config.yaml
init_std_router: 0.00928
norm: "rmsnorm"
init_std_o: 0.0
lr_mult_o: 2.0
decay_shape: "linear"
max_steps: 8237
Below are experts of layer 4 (counted from 0) of a mixture-of-experts language model. Rows are named router (the router's row for the expert), gate (a neuron's input weights, with its number), up (a neuron's input weights, with its number), down (a neuron's output weights, with its number) and show model dimensions 0-223. Each number is 128 + 24 x the weight over its row's rms, rounded and kept within 0 to 255. Numbers have three digits each.
After each expert's rows: a language model's description of what the expert responds to. This comes from a sample of Wikipedia text that the model never trained on.

# expert 62
router:131109090085104118133135123133093139121191122095141159123121070093139110126129168143126152151139082121116129118125080177128118092126092172176133119140108122101105182178135118135118166151151139154137111157119096149124117167142106153112133099115189160148164131130081107100129151128107161150154157123133146136144140106122142130104120073115090109123144148158111110139131125126116093113116125122112117147113141133157127147122129146080116121142129151128090153086149090091099194123135111139102139159119169146106127134147112099140139160132115123145109169128098159136109121102124131122159169162111156097158127091120138122115132151165135119118126174139130140121101087160163142082150
gate0:102113145153110156147150127121075141128114169128047117133100161123094137114147151155146153118130088128158151115104097079136124105119109118115105096144166103145154194160127121107082076121153094131105130115114124109086134154145158119099153133087148125116160150112115090124120116108098134107115126141144113098116110111116104110113158102161063138110147134119128133102097100137100065144130124118108112177108150123106160143096140110143102144082117132125126112122113135120095146091119123184135107117108128133128134167176112144105122136148105147144140118130106177074119128072128153122144133134105102117174128126173123114144127163145089123118155145114103142153134119152141108140126
up0:082097121095138129124146077151144124132091112135110080105127130125170143127163150119111111112180126088115159147102135129129132140085130129113129178124066152109124126133101132115137123132101179165107175165130133128118092142120107148109131150158138095152148154121111144090137175105102138169102154112148132120123154109120087147088116093104130159144125101105151119152128106144120094142129130143152113131161126136109100146129099188139138144146187148133146119102125101133103143098115121096085117089150137165128137108138119104122111120154105167156146123135098132138145103130150131128172115143154178114149119120104088182123164090167082080110124134133107109153122137166127127155166
down0:163107142105136194125097160101129209159155124134142136101149163099134128139094134118109126144107154134137130125134122101092134177128138163129103099144128129130164122150136144109119109119151112118137121116136127134158146123125149125163110132135089157101153099105154153121163080150120099102128107102099108090120109160112113143114152094123091119141123141147112102136128128137154162133170155160120121090119132111119137136112137112139120068124132110150103108120144116150162135120139093159153144120187152098169100217132113104123139118124121130104129113140125148131148153169123088126133111127100100142174168121124061111147167120106190127100134124116088098103116130115135119100175
Description: Year digits, time words. Final digits of years in dates and tables, time words like century, days, years, ago, later, and word endings like Warde.

# expert 39
router:142163107118144162120171112165144122134139089110163094127150073088161132134128163115120159140128128137090164154115111104105099161115169159153141164167127130075128122179134103139103130091134164150140113163130095109094145129132158132132104106111142139171109089113128117108109148119144143131153126140119141181159091107147131141122122123087162132155138148137110087132137150130154086120165131080126101157130143121142126079118134146095118135106127164109084110115128096104146135126137109090102168137176142145096122114143089123153145166108128114144118125145117112082119097100143103082110151160113149113131132111109128136128127125144171116141164145172145151159093068149115129090113
gate2:124145126165115169133130174158119134168110107144133134138126151167131171152113110162120154150117143129140167148116097147152117170066110179134142150130133093085099154140132108131139177102129159138121127127130098130128151144116152147117095131134124126138098108083154102113135183159095062123111157114152142113108130151145143167133133184122119124159145130136126124130134098132156120143157144164121128109127143105150134121085131122106129167132108104106157142115124092122172132098174122119096136102132142143130101170147161084155129066160140151130136103153118116089149135131153151080155108112107071153079171103123086142150151144123138130115154114138146143150105118134126115182128
up2:163141124123098182152107089120097132144149131124148116127112100156150135144150144122139084152130175139120140157144171129153165125118108132150137106098140135131133130120124189130152152140118127138089094142119122115129127135050108138083094130102050150136128119109151133156117140149160159153129133104118112136093125097103142110103073096120117161115128106165124124138109111124120125120121081120143131123150156135127173157131145136091165087100116114133113127151154122118095160130079136145155091117132136105147156164129090121125085082101119097141143109141125144135113136117123147131140041161152122142123133145126087134094137081110151125104120151119083174158106108124154119141152
down2:158133091145173092104119153153127119116148147119095124131104096120090095200130141101105110108133152075099108169135124130120099135120144118100167149126124113196128105133107104126105124110161141139162164138125132145099084166102119139143121115133191118146131127146145111105122117128156092112128148159118133153107098146075087142150076101131144145134146127164124137126127145123100149133157131098125089128092100117123137159132109120098149144133126106125132065148117122129143113105122114113135143085141172105134153119144134140139134157149141095107165147134157161131136105097090091084126124131083152151120084160150143113155120114136146160104123159118170133151122133149075094076141
Description: Participles and prepositions. Verb endings ing, ed, ated, ating and prepositions of, in, with, often after Pi/pi fragments (Epitaph, Piotr) or digits.

# expert 46
router:112100096148130105144151137134120143131153124118143114126131130098122173142152124137080119164127126102104145141089102129143122074125128174132099124158101109135119129142120165119096148145133149129109123177125107095135107122149124153118122128116135167178125142147094108137099139144101162168149071115133161195167112137111124101127121114120115115099139103175119110163129125149157126127164107144122111106121165135117131140095168126127138118135134139105097101141136126083134169133140156106145149140143158157112109186132092114108178173078129122147122142122084114100154095148151131049142169148087136099161110085079165148149132094134142131125149155117152128133126088124135149158137
gate0:101107145159098091138158122113130115111156173122139134143109153122093148172137134134052078183143142114099099093128106108129153120164128109090122134137129087127123155127140115140128116146162119169116186109133111108150128139152126148115115167154156183123121146128127091121086104142137160163160162106116164103164107147130166097099155129120136176168138141125150117147137127099163137127127130143103084130117159122121131116163127123140146115141156166144148150132150146115122138105115144130126141102106144149144115142137160129143126167146145151113152125100125083090165126126140194071154137121134147072086137143107097115087160105140108154127113117139133122070148144130137096121139
up0:107128132154157094088122159149143139147109136114158124122161086135160133140086140112138160161132174146145146167136106102092100096077140121152111095080117136109159108134164085088126095116147146127135169073108145132109126145064177110117098073079139135124120116134138140114135130165127140126155164160136095141129138097124150084134084123153146123082151140170112157104110120148097131135093119121159111145131116125119108116123121117111118102157101171176132126133115140151152155080141109110126108120102137123118123115141132097146156132162127120104076140093124153155095103079103122122176130118133171098132107137118163141157104094163141128133136093129104136136126134121160152142135
down0:104094117144127090116113095086156139165108140102113155127138091106145058115182103087146145120108103153139127114116137150131101154177172138103125120152142149174150141106163126129138098094147101134083108103130176107118153118107128164116120134110146137151139102122145132114135104127144149118132135147147105127178099116169142124102114137069135117161094158143114130151178129157153128119117144107152104149139131123134129143122135135176111095168145144142084169084144168101136131150146116156119109087156123107154114136146114117149145116135127123136119142142132151164093153094130143153111140133065114155156123157133177145112105121133135076086146125148110125139119102106081168111087
Description: Digits in years, counts. Single digits continuing years, dates, page numbers and vote counts (1887, 2011), and suffixes like ant, end in Lieutenant, Reverend.

# expert 9
router:128154088111075148116168144144143103109141103128136114108122132103136104116119099086143113119128139164132154136084140133131142153123137150103090103144142101128139123113088112113123115108147179125088168169127108103145102138117115108098164072102164120132151135160107144112136135156145109154153123135106099157128066123128121073126107132112152124118140130134089105155129137144110127130169115148118136065117151103145127146106152130103095131098153140151095137069164142126104138137107146099115151104136144175146100163129155118112145155155143132145104157142114128087129120152175164118130188137152093104150144073121181145117133143114183165170137137150124138125089102106139150100131
gate0:120125142143110139114134141115149124128124181124143087115154156151110128134167084126126135114122115135166143154114098062140087125086104098121146131180118099172117150116078143107101129164147166112122093140112101087156162159161104117117129106121149130143197135188146143158150157120115100133150118151128110108126144115112100147123090148103121108164115128142152132128140108136142161170117118125105124085096097104121139109137157100117142139095138137150150174095130154167125125109084096151157129109157177161127132156101109156103143098136122139141127111160108121131123095162122167133113120170160147137138133154171154090162129137113139131169135127133136160155101080113084130113124
up0:112154153117109133135105103101094125103169184122108130111098111092159113191150091141136155127129167183124151119154132145150117157097105111122149145134128123115079134146122145116163114137149145165123143105131101119113137137138148125119146157071110152088108104101123116110133125127144132134134119085140125147139126118110081117131094129094118112151132129131132111121113108100122174111139096110145155149115120170140126146066101078164128139080139126135139124176131162132121113152115145067124115132116114142094126125098117137137115111143136139152153071137110105094135115145144129129096067094133108101080089107093159119123193052109128142125130128144107127148103144147164107121103
down0:130127091129152120194164174130111062145083142146112127131127133145131097094152139113135152139149092104166134126099092110123119140128095142115093140139131116122098137150103082172162106121129117124097104163116107135144114135143138161112146150122140135118136083108110161129096172118130148077150116122123088139145147151131131172151131111104123148129078154148117121166080153144091066117130133157119129174109094126134141128084127124120120150135195164081139120154158123128094135143126169158155181139158103158133086096106108127104170104112107111124125109111125139166162148138088108100102122137160151095125153136125100103130143134108155131112166112104130130130153111121115124123130
Description: Plural s, modifiers. Word-final s and mid-word pieces (U.S., seminal, understood), plus possessive-like determiners and quantifiers such as own, both, first, numerous, multiple.

# expert 11
router:144146137142121165115149114139101144134128112110156147136097125097146132158162129133139134186156111140092161131112125127112100141126171168095125114163143071133111130174121146094097146112145126109118113161085107117138143131144147104116131140124163145146185125137110102110098131150119113131192116159105127184147092140124144122132117120112126115117141132183098141150124094148122116127125126116106143117092128123166130146128152151136129130157152176123132096104158131103105171101128105158111128159117165175091113196139127099141158152135147142119100147126082128097136053130150139111188121142097144085149104095107183129122108116106164141103147133169153120127116104150118151119112
gate0:111133130094111159147115146108115164187132109131151119139121109154102129097157174122189128098158107133105116153136110141139098138164146107096080123122146126106099083163194108104112103102114151126157110131134127128180120085150134134115144123140150152142110148085117115132129071162092149122141087140151131106129116093155119107130104153113115143165094155136123126133091149123141126140144122133109101136160155129088150115123176155160107066111125167111111132102128147140117118102124117107112133080137159153099172090128121092134097126159165169118136162119149149160130055118165101160128116114097113157137125104101130136142098120121111124173142122128131158124130146135141111099109
up0:097125135100141120136112098166103145118131132116155084133162130145105132097120151118132125122105140138126082107125155148110129129129151160091139126149132158090151147134115124124111149123122138098164131146126194118126130136125143138146114141100171149112125100118085103066113121193104158138176128140119135171158143118136130147113107145127100095073143140147148132059125122181119137151110123119128127115105163139140119112174121115109113149123087140121155104127097182144105115139108129116130119128086111117110126115088140092125074157142149155102123136086093118083193117150169121150093128152135092155132139082134148140120084135117107159146130105155078155154101171121147123123128
down0:139150090104136151114142159140149104131167132130127096128095139162140124187118114123153143074156134138149151129129153116101164177150136137152087176110127158099128156144148144125156117143146118178106129091095130115095166151142117102140117088130159104107128109114148164096135082144117079130121147119135122094116138110114059121139067132109116144110119107085172123106133134150160077135122107120154080151155116107108164150120120125103119142129144147163122150117127128130155118117163123099165087126142083136118154138103094152123142137089161167150128083149141139155137132160130142116121135106065131134131104087146133126144153107173138124160149123114081149086142119119119144138123
Description: Digits and units. Single digits inside numbers, coordinates, years and table cells, plus table pipes and units like %, kg, cm, km.

# expert 26
router:131164123107158157148149152173145147139157092114119140139152107093132108137132120136138137167122121138119131089083124131144154155129152128120094124131109149084084140169129102140106141117148123129124119160148112116176126165155133152088133148129119157162153132151104125139126138109124161111171153145152161141134082117144124065144153129059169097130138111122113098116130122141179143112137135151102126151153133085139133123164108090113145103105126132125120114109159084126139114122158148133157180141128200159111120169119087142173110173144137124142112137142099120081096131105160110118162122163146177105138159125095117126142093140131170133156148129145150136159150125170104145105156
gate0:133159151169145167129138141150149136118116086170110122150137164097158098159097170151126123144111134107117089133086160109103104146115171096126164103071136113071079098135109091130172096164130145100123160109138114089139088147149109153131131128125104142152109119138076123152094176092104116137147125166139161182135098147138123177122141131145136112138147093147133117128114145114142175160139144139135129105148097142139111153099106148120108115122130108154154111125113087126154108137109114110110126121166133183142099114131112129111102135172122144156141122118146151138166107128130100121144095143140159124158125129097149107125153087146154091130136174099111133193097123128122111121113
up0:139095095134137135105162130135144136138096067146148122139154141134089149126132084131116113135157110156132144189115128160152111173140147157118129126137115121147128132136147113149140147115113159120116154144130128165159145117130113135134134103064096133197090116162112119100198162123159119151103174212090166182191133124101129102164151152122131106095108152095132160122157116154129118146146131130137140132120119084133126137149113124133133102109151137129154116155146121144136126105146108165137131175085126141153133140158126104128149113110114091165155130117102082127137136121140113119131111114222145112163132134147152121097136139150110153125123155150145124132121124142145125114141
down0:105152146133128123137123129136169098113119060095120131162112131114117137142143100132142117134102141109161120136129176128165097153125164125092141106120101159124148098146112127105171112115147102142122128109139118141134166102089120144121138175149132131129105138098165109075161141124117113104142167116110125077182153146123105122081169140130159108117150125141153111061110115106137118126091138140149137149088136075123107160090152125120120141144089091149212109113105124105106112130106131139123122166103164120151144110136129097164139178100149142156108162105132131149112119114161085075119112107095179133160144120149124126167137103145101126137144134131106110159130139111148123101140
Description: Place names. Country, state and city names after a or the, or in lists and tables, like York, London, Texas, Japan, plus name endings like ton.

# expert 55
router:154165143141115151162131123137157119130148089135121138112156097130141127123136155118152124123133119105105154106115122138134146117093122182135110100137120066101093108134134148134108141138153166131139130159161101141140120132150123142128152142120173159174151138164153096125164189135151152150143124173134163202151090134117156101134109144120168131143147126132126089149120162142141141102197110096137101149117121130164142091157134145116097155133157123134064117081132135123130133124145125105111152138131167164124098128125125119102161165112140126154124142153101150080128115118168149107119096135136127110151169066126169134126112098122182131136163106157149126135140103166116162112091
gate2:138095174151155146132186139133156117113145121150162123111090070141144136090076142106133090120111131084136149112167141116139145128085123114135138133113156117115103142172170126142149149067099131088061128157171156108136135187159126095133151119124112166133165144106123134131098124142138092126117104156115104162108099120140171128131130155112151088148134128136141086157134081122138138081111120121132123119140104129101108098154108135148084112137167100069140137077107122141144135143130112132133107110140153140137075147105143174154120122142135135114140123124125144140142120115122116110144136156123091119161135146103135107096103112134173140102169126134142102161130142154135114124070
up2:151164137129121112080150151119120090079128122171131156114151147108146158151117119108126120054159130093126167136128114078144149133090100103170093121110135088183133136133083129133080076079127083141142151130142169118146120104192137130125129156151111161127121169129095124139180124134123155116126121122117142100155129118156122153158117141113131134163110147106122121124117113106116143135197125092115112103133131125103109123093129112083142148101111182076127109149119102153163129170092134107102095089088101134112134152123132139155148111157094153118110154107152147173129171124116121126134131135124138125135131118159101122136167139159113135139121095136118152137162114116124107128120
down2:154204140109169130091139118111139116115143141137182150097137115159109151082107115097127117149123115094125103131168123119138105155115109128121111127131128091120117128143148145158172109132154160113108124096140104106116134088108136136098131149158152122140138113083143171165109174161141134113114131171125136157145133155153100174102122136159072128144073113095146160132147137127128108088174116140093118126112125107127109088110160136140147167156146126102129173154144121130119120085153092149126128118136129120154113128105115132176144097130162109149135132105128132132175139185130124143093162160146151097127164136124132122109119161187092130120175128160142160166123101116115146146091
Description: Past participles and suffixes. Verb endings -ed, -ing, -s and participles like written, designed, including, mainly, typically followed by by, to, or as.